{"num_hidden_layers": 10, "hidden_size": 384, "n_experts": 128, "experts_per_token": 8, "d_expert": 80, "d_shared_expert": 128, "hidden_act": "relu", "moe_layers": [1, 2, 3, 4, 5, 6, 7, 8, 9], "router_score": "softmax", "normalize_top_k": true, "routed_scale": 1.0, "balance_loss": 0.0156, "balance_bias": false, "router_z_loss": 0.001, "init_std_router": 0.0116, "lr_router": 0.000634, "vocab_size": 32000, "norm": "rmsnorm", "norm_eps": 1e-05, "tie_word_embeddings": "early", "optimizer": "adamw", "learning_rate": 0.000435, "beta1": 0.9, "beta2": 0.95, "batch_tokens": [16384, 32768, 65536], "max_seq_len": 256, "train_tokens": 304500000, "max_steps": 9103, "dataset": "wikipedia_en"}
Below are experts of layer 7 (counted from 0) of a mixture-of-experts language model. Rows are named router (the router's row for the expert), up (a neuron's input weights, with its number) and show model dimensions 0-31. Each number is 500 + 50 x the weight over its row's rms, rounded and kept within 0 to 999. Numbers have three digits each.
Before each expert's rows: a language model's description of what the expert responds to; "mostly gets" lists some tokens that are sent to it at least half of the time. This comes from a sample of Wikipedia text that the model never trained on.

# expert 41
What it handles: Opening capital letters and syllables of proper names and foreign or taxonomic words, such as Nur al-Din, Ticonderoga, Le Mans, con, Pre.
mostly gets: "con", " Per", " Dec", " Con", " Pre", "pro"
router:477441470494577617527565409495557488497468518429487449521453507476476557479523468538597455463508
up0:491459448585550521545531637530499604511576539489489518502408454457467565494583480519531578470539
up1:393457580580556469473480444445480566529464406424431430544527494538471550531524529472451480606428
up2:492591461505450576402509487496472498569489459576434429570394493549552354463568528503527492512445
up3:537470494456506516468537380494520502472495452465524537513445539502459465482485548599524524442529
up4:481482468388490574438457471530378485522531524441648481555500503528476558484487513514601522354569
up5:416504575495489501510480516519550454474485627533357388486570546502550544378505498507443457484508
up6:516515489623470464416540507469546448515425531466553459486515512483501456505547440556525530530573
up7:539509528544385520593587451513550493422519460509645419443540527480482461476488560426515482510496
up8:568611619463461467440556488471612532520469483470520461603507476425521554468462508545469418439605
up9:545566544576486497478414492529554536531560521495479538539392424497498581486549566548444439556547
up10:575466469572547572484550478537468585514540477420543471495481520458500544502525469593528541485491
up11:445493536426597470480528530521502516434465463451498541593471481598458556479436476555564483485436
up12:468531494528591610398537518556488472494486482546445316443467503438486529493487521487477517452485
up13:425549489544543538459537581541571518477491639444599465429593584523464601494489528492513523481454
up14:453451574495613600557552475542471537535434463541487455474490547520495537521548526521562537497540
up15:509542521414460488512527466462472540494529394435497536479587496479547541558674384493444492370498
up16:463433625471569494421498549422506483559464501515421454493465512505528477526478472587576512520608
up17:499452500534513445467558446482522518483449490433524450430453447450471483451433398455553540524522
up18:465373504561543622538466544501496452511457532474452467562415438503491498492504473456475489559482
up19:524496535478475565523557487501454517497411476425426420408455406422567457505495601530459579498539
up20:470439475490438575518593462522530459463577496588501468457403479548536451523491521456430543482503
up21:530451522584418424501480429451553533433483468565406524486502498441489449477560586537446449582471
up22:514534558506500658469537523518509490481441392467431409607526520545507483519488538513545410443530
up23:500480519544532448485505531487473421429373479454476520459416363496487555467559471541456498551543
up24:498497494486486412539516411499487405415430557505601501516510532559497525484499506596526450423566
up25:498507498584472441511507512553463506525457491468487518515441557475468518519678586455488483526435
up26:449506517466529529529555533467499529575456455473538568552514451425455489501608465489485451429470
up27:430528604516551555554524551485496541443514487438519476500461547493476495447459384605531398395488
up28:514467478536540517594494443489429545517563504521486501629481532567479545539630661402512537576530
up29:546515482510342607443497428465475444561457516538537529504534551562527481540480426461376476496501
up30:513470490491475516526541523444524548511530426376581534485538524543516548485568605520565482534511
up31:467471566458489546518527497466485493560480470512549555541479528555470478508487583552506461435575
up32:463563500479466500498569482465552472431557479510492567466426492466624543613496462430440567474483
up33:520496579528479511595496572526499624600493423450486525438478517546511533598478493427513488500518
up34:503536605464486531522529537588570517484610524528613494489438541486512483511522461523498529390454
up35:469612480546490454431486510467559468506472553493463536496522552561607524370379548433456593566495
up36:392471542396499496604627559534517476538546555486522489580431418559550451517470558564551498473553
up37:541447617548440591484436489501494386462531561573437497472497542512521428440517537502493548510500
up38:505403395470566537458529436485443489513503513551491522517475433528377466475594584673521397519488
up39:640477553517522537483616531479614520490448508505502475497444554433471420396488554472552530388434
up40:448436404552542582596554479449434463471476586462593599547533475540495479459515443592520526471501
up41:504433572508508463583455487501458494551399493318510448468565567490517519348499413503521470485459
up42:509436537505497558487520537533568491499450428452551470550566560577555618354481572448452456595510
up43:542586515509399578459643471507452464525517527484532455436508459545512419429485517541551487595493
up44:536565481490529567401576470501472501488483542448506510503433449535535574447371569545663540502577
up45:435483490471625480568466618518470492498546548484498517548458545456453535536618532466633404492535
up46:505472490538472489415656500563477503548536530549501502418475468570461450483414499573549577438578
up47:470455450583499467507476404465485601483517430442503533507516482466474579379485499589463457458457
up48:521458447493488541549494454468571491603445604533498591565486453473473528514460574445519528516533
up49:404437499504511597475517517460502510434458612459470516464479489527526481421433520589493436454447
up50:431511464576423494470531421501482428499456535444420425401472524502553492522520576534453568433552
up51:540613585514511525479582529487522451474648505447518516454500499446467457501581464497482474533586
up52:512498512422492454539470513539578522494516488596618517452567536559495391590501489514573455470454
up53:422509516548589609568446686471458533502478516534419518553500477498540537424451512555582465500488

# expert 54
What it handles: Mid-word pieces of non-English proper names, especially Slavic, Hungarian and Dutch, such as Gliwice, Mikkjal, Mesztegnyő, Hardeman.
mostly gets: "j", "ag", "sch", "ov", "z", "ó"
router:463523497479517538524534420429478621528450562438491443484411448581527531474583464596555507456486
up0:379472481617485492546565535557449562486488483439591510508470595509528504600460529434504544556603
up1:518513537533484554509620519525536511535540497518556416546538481525456522424438379464566490459508
up2:577438488438592564491496570552468587473512564468555482570428447514482566608443517456561414485478
up3:548520426500557508467523535536548639476377409451586501505495532609414523528571511495624409384538
up4:469490502501595536542509522454581586457505465458548562538498443506505405451619412529545510450440
up5:439411482436486482534527486564428468485466541465484476483479410548557513577528488429558513466424
up6:539531515430403426550562550626440520504439521448477394557525575492594540465402480399564450525482
up7:507495476521613486509450446408533618504472512543477573507504537490360473446503443567560535496513
up8:526427477489504580525543468414535573547520422559485575433494458452486516440530452523553454385524
up9:619471540458530516559486493438487528534495475471600529473528533442473594451507468481540503380506
up10:494483601406455579489551592401472472514495480382454486441566542538535428442430515466601387502452
up11:517408543551531503417488547468530559484504615580562500540524477561481539482467505508413501494543
up12:448504552580542581562513509496512566514357497449533567462426447504528536532519488548591606538408
up13:512551529502537573459506477426441581519515385418542555562507526539568500410534506456554484584469
up14:515467497478481500536523469490444464545481433538555522521382543460448429469502505450437516457498
up15:457517563510476467424520506527581494476502507512373456434468524583554445486481512501475540528630
up16:409491519528472540494520422507496496570490468529442567515525525559323473484456492505525468524476
up17:458462503421565531499471560486512443448542516516513523485483396494512458514571444551522523478492
up18:467567476581428435396518636416553478455470517534406339496531497523531443473474511555465647596622
up19:514507482494520434515498507505558551375505614538540439429475492493544358573458369576430535538517
up20:545535448443420417498516516524440531504469541441567543460495527599451544526491441539511447472494
up21:522496530456494466474489478484552486482524506475551539531408413468487418473573483517532489495450
up22:609377527467511509543567513486481561456504535506544466544462492544519469540592489477525490408487
up23:477532520513488532449496515413509414495559409463431563430464476469475480506517525482440470595466
up24:503448522423464445505489543512454514454537408491507550513565417521551549538501503470559508473546
up25:448481547477558523531533445538489495505527466465520534447497455643431570561479510407489579562479
up26:555447427451480562580510462492477560471515481529509494516484537517399488504594512443483487429438
up27:502496577558401520483511532464444436444513518492506567470530509513510530480579447487517484514534
up28:521497512541507451492489585330507530535500513496421478551556560436458514368496533566501502492523
up29:514490507497396509637488417462482511452355520417510504526395481614554541485498531480431505511538
up30:517518547519525464430508596527514592516564535473481472473576454507485576505445490578499534406588
up31:528564487487482540493498377487493503446570564450606429435522511489455432485464463452443565524425
up32:457482507454576586540473529369449509457508588533398541413516541525513464459472586509525528414493
up33:529537497508533526469514538509467504470581565498491375538450436550447573579478524506494440424525
up34:409474497550561507622457472535461498526471598576458469474484527564510447520514379485493439472569
up35:579407449563569493516512520507546561455504545444515533558494492532531430530486508543522504512510
up36:480428517526492534568480463435623484536502502534487526497578495520446538498355505557495499489502
up37:480540488526514611442498472504589569520456522475535590483528483544601570516546474566450493500417
up38:504495477491618541477472464517534565478460509569523514471498498492462513505485454521485511403493
up39:492486548450402569609500556541497514553461471456516487589473574542519468483488491428531491528484
up40:471554467431479516565530553489430396562359490489525330408464473503550509487508481549461484458530
up41:462462584475438534489557560493488375451505512451506479537482515499571491420545341496572596484534
up42:471390458483498508500527431495567446492524451590508545574483523552489563566563547464545496479490
up43:449398518435466512471486485451479438484518398412491463554577367543508645545500466464489606481448
up44:502502524576464499487444509553545568381482614491466476562471459459469543470508465492478629563555
up45:506413510494452565594545489476493513408546465584501463625423539471434541513445515515562458436615
up46:482547578498492546490526459444531492485479556527517469490490523455446555468538371531495407512446
up47:501511517450421554455563578516447455529506522462550452611478451562516596530577467435526456456459
up48:532481491534549479550502461576620537519403482439494539428450481507598490510484526499507502576497
up49:482467515515523548585522419387448487548456474510391589465460499556451482465526515454530534515560
up50:564517458522518464498485566482479526504469508461549490490526513567559432475389469539467512495564
up51:441500551469485551440558575589523424487486525543441458489509520541538359509490478520504600398654
up52:559525507497476471509504476446445506497494481523438470539551446445492478317599453519531522525529
up53:491496518434509496423524553481473462462438486476572486506482400569523550495543428515521482473543

# expert 48
What it handles: Head nouns naming what a subject is after a or an, in opening definitions: footballer, politician, actor, highway, surname.
mostly gets: " footballer", " member", " politician", " largest", " actor", " leader"
router:526476560438440499611511537490558551394521503459497396501443531486491567528508420520513517475505
up0:501577548465514505532476550564559529514497613588420449482527453445551531549498408603526466513538
up1:527486511606489523494445497538574509565483440648513499382461518490466522526502610404526473525451
up2:575345434575473509598499477519436582546451428538443469512542450432466572547554537416485435473440
up3:465592516474488513448480524481543484491455424494567557514575535496492509588528527508481476501525
up4:496581526476516405544533516594457534445501518409491572530475501460495546536489479557469502532521
up5:459414512567488431500509451575505494458549561405592466472476466428461388500547521458517475465479
up6:462589534527502487572464449449545524513512461449492503514478441456510592525503379446442565498502
up7:462546486517480476519497531547586490489512553426644422499550496495528452497537440482470530500515
up8:449473514567522494536532531485520463522529463428576559562490484575500473405434441469476495491491
up9:460480533561520437501551510577584522419522519408548472575458495499500402415547504523493479469472
up10:543426544527513445447479538570557511410542480493560474519503467437504451516523491482532442463482
up11:501563492532421495453514509527594523481498402490498554486527522490506487632462570521502537510472
up12:508540432583397554521476529494605547460430434431585596538559558532538476539469473547503486407576
up13:558585434390594552576492586459619506472466583568421409484577554475585514522483471478411485474537
up14:571533383595490469432477501545529457589513522476503566499497489499478438482550544441446469522481
up15:503534519433573468493536513399539517471485577499539541457482450519502473440473444556471410471496
up16:552508446524496474456446504564424452513542580589457455482416501446405529511564446423503523565403
up17:559505472491536513531501512455485488492470519432473497574478502495500530440475374493495473479528
up18:524541512508559459498516556464434472528501573593488471384504472501418542443565571535541437447516
up19:537471389532471466484543453525553492537463571484472473572493448428448452492472482556457576537560
up20:516460506593447601483468424439562513584485434537469519396504497521460484534487523487513506555519
up21:510482483433481524427592469526552438549522459535533445484583531457523440489525513547463506522551
up22:481583545380545519547403476539454480401487512479393487432424504467552438498411437560504597475503
up23:509479455433507477650506540381412442587526573497529501530468505474483559510492539498519444479433
up24:410456514470480483519482535499606559414426471509538487502493530534569481505486526459411516499604
up25:511547559478473451444573513470562607539538455493482426498514497477505565473522457613464452415440
up26:521517454404449569463579503425516419463527444587469460443511518490428471493529446513486560497450
up27:500572468534464513476488469491547435517486424592545437404515468423476482529528612425511523424558
up28:538579525465483516484387475521406506601487498537514505443517447468485572439444471527500475506571
up29:515466603394550503569494495455490589529484447464479497542533427490537396479464342487553587512529
up30:537532529555510516473532446550507442476539538545542556543626528546545492462469431579500683512656
up31:449564514446574520519529527581476504514459488496378547419389445559584575433500520551460499453502
up32:450413541387495585504547543390533341592401551523532575484457541510566379450528466519550418503489
up33:549617545365532461429527518480486437471525565501400431539526460494544533531485502511469508484477
up34:485444499450558531527518504569584550447514566555476459535565435425525559498458478585547530486523
up35:482468527487504454506571522474450478527530512484622504496468520538460445386509546479485494469469
up36:498521510556524539501446520405400486533511546472476502520490422571463417449491502535578516537474
up37:434435494522516453567414503520508453449471464415532600579406499559567510486460464544515470431498
up38:571500487504497583464549557528472574403503576513555474521487478485495514447467376544509440477517
up39:527476456574507533487510501529559529530522580481528542509497559491498417500582537457550506513561
up40:506447408527533554497481489510491515540526495478554511539500468485485506517522479508553508455528
up41:523486469464503517416489486457559483552482497502632509436572514459521462570575486489468514462512
up42:467513491439476548475543473441608515582487539532495475520578439510522573494492490403525556567536
up43:495492598488547480499499489505464550510476521533526530592497458530473441462472498466453426514490
up44:460519493421494500605435547425490463439465465564463526502447511571500455502520376464494532521562
up45:332580392485429456584530453513469457532511618467455477504472538501500513525551487559476527523485
up46:488478515564419566427466437480572526558489460512445578478474536492520514604514541449537475517522
up47:545540435527470476590485494540483570488503448468535552479579503480478493516513480565472398450480
up48:443526509495533504518531510571450509505541519602492484512459518544595526489525475550464577520494
up49:513502505519593505602482505443394610474427474519467491502444517507500503498479471458505488479530
up50:512461461475521492513429453441469423490465482457539569480436500529475527490536526553479384410505
up51:405473466457521558520490493587503492416457519472450522515464501512636513506395482462478508475532
up52:481480431437473522497526500539569504505352548561585448523544503548530613442532500470496488456541
up53:452419525501471468509603533491438536511557469470581491544484452531528476470529525469438449514511